Weights of a small mixture-of-experts language model, trained from scratch on English Wikipedia: a sigmoid router, 850M tokens.
Below are experts of layer 3 (counted from 0) of a mixture-of-experts language model. Rows are named router (the router's row for the expert), up (a neuron's input weights, with its number) and show model dimensions 64-127. Each number is 50 + 10 x the weight over its row's rms, rounded and kept within 0 to 99.
Before each expert's rows: "comes after" lists some tokens at least twice as common just before its tokens as in all text. This comes from a sample of Wikipedia text that the model never trained on. Tokens count by the router's weight.

# expert 7
comes after: ".", " =", " was", " be", " is", " are"
router:67 53 67 45 49 66 42 55 43 72 59 53 51 55 48 58 53 47 45 41 44 42 49 35 54 51 52 43 56 45 54 53 46 45 51 54 58 45 77 46 68 39 45 56 43 48 68 21 46 66 71 56 55 51 45 53 47 51 49 57 55 36 62 43
up0:34 59 26 45 40 72 42 51 39 52 56 62 34 30 46 22 51 75 45 54 52 38 37 50 50 55 52 59 37 62 24 38 61 41 56 50 57 35 55 44 43 36 47 52 46 45 30 59 55 44 53 40 49 38 68 58 42 57 44 33 62 74 64 56
up1:47 70 54 54 32 55 79 49 59 55 48 58 54 54 55 52 68 61 51 52 42 46 59 51 45 50 51 52 41 23 49 63 31 62 54 30 56 52 49 44 52 47 49 48 60 42 38 29 55 53 56 62 56 50 53 38 58 24 55 53 69 53 58 57
up2:51 43 42 59 57 47 62 51 42 82 32 44 50 57 49 51 48 61 60 40 59 53 58 44 33 60 43 41 45 74 40 66 52 48 39 49 43 41 46 52 53 55 52 43 63 53 26 49 60 67 55 51 40 54 52 36 64 45 59 34 45 55 55 57
up3:35 43 47 56 60 50 51 58 57 43 55 51 53 49 43 38 70 48 51 37 46 50 41 48 37 57 60 61 39 43 45 37 42 46 34 45 47 44 65 62 38 47 61 65 51 41 58 45 57 46 47 46 55 40 51 67 33 40 56 52 71 43 58 52
up4:57 42 65 55 50 46 52 40 52 55 49 33 25 41 47 47 64 49 44 73 36 33 68 66 44 44 48 43 60 46 33 36 46 44 51 62 65 31 70 56 67 51 66 44 59 44 36 65 31 32 45 40 58 50 55 52 32 36 51 45 49 51 52 30
up5:59 55 58 53 48 40 38 55 45 59 44 37 42 50 39 34 57 47 53 58 46 56 56 48 46 34 53 46 45 37 52 62 73 66 57 45 44 44 47 61 37 53 60 39 56 55 42 69 52 41 55 63 59 39 53 52 65 37 53 45 52 61 62 56
up6:61 53 48 56 55 58 62 35 47 66 59 45 66 34 47 50 56 46 39 49 67 54 46 58 41 48 67 31 46 25 39 52 65 46 53 53 48 48 56 56 58 45 46 63 63 73 43 59 40 50 37 56 55 34 68 47 59 46 46 42 50 61 52 48

# expert 25
comes after: ".", "\n", "==", "===", " ==", " ==="
router:57 57 49 52 42 61 53 54 57 56 48 54 37 47 51 47 44 55 57 52 51 53 55 39 61 49 46 55 60 55 60 43 53 70 51 57 37 39 60 52 42 29 39 66 63 61 39 39 48 61 50 47 51 33 46 46 62 49 50 61 49 33 55 51
up0:53 40 58 55 58 41 57 51 54 39 46 43 60 47 48 62 66 58 47 54 54 52 49 48 56 52 57 42 78 47 50 47 67 38 57 43 55 56 42 42 63 67 56 38 34 46 75 51 62 41 43 48 52 49 56 59 52 41 60 42 55 45 51 47
up1:48 55 56 46 68 57 57 60 56 55 44 55 55 31 41 55 50 68 67 45 55 48 48 58 58 45 48 58 50 37 44 59 52 46 54 65 64 58 49 64 40 58 48 35 76 46 52 42 47 41 45 69 62 62 62 33 65 58 64 60 57 38 63 43
up2:46 46 44 50 63 57 52 42 60 48 54 60 60 53 77 40 48 43 55 52 37 50 67 28 30 38 59 44 63 50 55 39 56 41 45 51 51 50 49 41 32 35 36 42 64 55 51 58 36 42 54 68 65 47 67 56 63 44 55 40 36 34 58 71
up3:46 37 49 54 74 51 47 55 47 40 53 33 59 64 53 40 51 58 44 45 60 70 36 47 43 53 62 49 55 41 52 72 45 48 50 56 80 69 42 26 38 53 51 55 45 58 47 47 54 39 52 53 48 48 52 39 40 59 61 47 63 34 51 61
up4:46 64 73 40 49 48 59 55 42 51 47 31 23 49 32 41 43 60 53 44 55 60 62 44 46 61 54 53 69 29 69 51 52 51 49 44 35 59 69 43 36 52 31 51 60 38 37 54 60 42 71 28 43 55 55 46 51 51 58 51 60 41 51 52
up5:56 45 37 50 58 48 43 46 59 32 49 45 48 48 32 49 52 44 49 49 34 49 56 57 64 72 64 55 50 46 39 36 46 42 57 64 48 63 62 49 53 41 40 62 41 53 55 60 59 50 45 46 52 59 71 48 36 56 52 59 57 35 65 68
up6:60 49 54 61 63 40 42 50 50 37 60 53 39 54 30 43 47 67 34 38 59 48 50 42 31 52 67 73 40 56 51 39 47 63 60 56 47 60 27 31 49 49 49 62 40 51 48 35 56 39 46 58 47 38 38 54 57 44 52 64 48 39 49 46

# expert 8
comes after: " |", ")", ";", "\"", " =", " (0)"
router:59 51 62 50 53 54 59 60 47 64 51 59 44 74 57 63 50 53 65 40 48 54 34 39 53 41 53 40 52 55 49 49 53 52 53 57 58 61 71 40 46 35 54 58 57 54 53 35 57 84 43 45 50 37 40 66 47 57 41 53 35 48 60 30
up0:39 44 37 46 59 65 49 43 51 56 45 48 51 49 52 50 59 59 60 53 45 45 44 43 59 54 52 51 69 35 42 51 33 40 57 47 60 52 47 55 38 46 58 54 32 42 61 72 40 38 48 46 59 43 51 48 75 46 48 35 36 55 51 40
up1:36 43 34 49 47 57 43 54 51 49 49 45 65 51 52 60 35 34 54 41 55 69 63 54 46 57 61 52 48 50 47 30 59 50 45 27 61 59 42 59 42 53 48 56 47 45 48 45 59 63 35 41 54 64 46 45 43 60 66 53 53 38 48 46
up2:49 34 46 44 49 47 40 50 51 54 47 57 35 66 39 50 40 41 48 47 66 71 72 32 33 54 52 47 41 57 55 69 70 43 60 47 46 50 51 45 56 35 58 34 46 30 42 32 59 54 64 63 35 49 45 42 58 38 62 57 48 31 59 42
up3:58 38 63 57 40 35 21 56 34 41 53 49 60 30 34 32 52 44 53 53 49 54 47 44 43 65 67 46 65 35 39 44 61 57 35 38 49 50 37 47 51 43 48 36 40 44 41 47 40 57 52 49 53 41 36 65 41 54 58 36 55 28 53 39
up4:57 35 49 55 64 42 35 37 46 46 71 32 42 63 62 38 52 44 56 54 38 52 54 37 38 56 40 44 51 31 47 55 56 47 51 55 51 49 52 52 44 43 42 39 45 39 65 48 52 65 52 34 36 55 50 65 54 55 53 64 50 29 46 39
up5:51 51 55 56 40 54 50 43 35 52 55 50 47 43 33 39 30 54 37 55 39 42 44 26 34 38 59 61 51 57 56 48 64 61 74 42 36 72 39 43 57 48 44 41 65 36 43 48 58 65 63 53 57 56 61 60 32 42 56 53 58 38 46 52
up6:51 55 62 69 53 33 42 28 45 48 45 52 49 42 47 58 39 58 62 77 58 43 48 58 52 55 45 43 46 52 48 48 58 53 50 46 55 71 46 51 46 25 60 67 54 48 45 42 42 50 41 43 36 53 62 61 54 46 46 45 57 51 50 49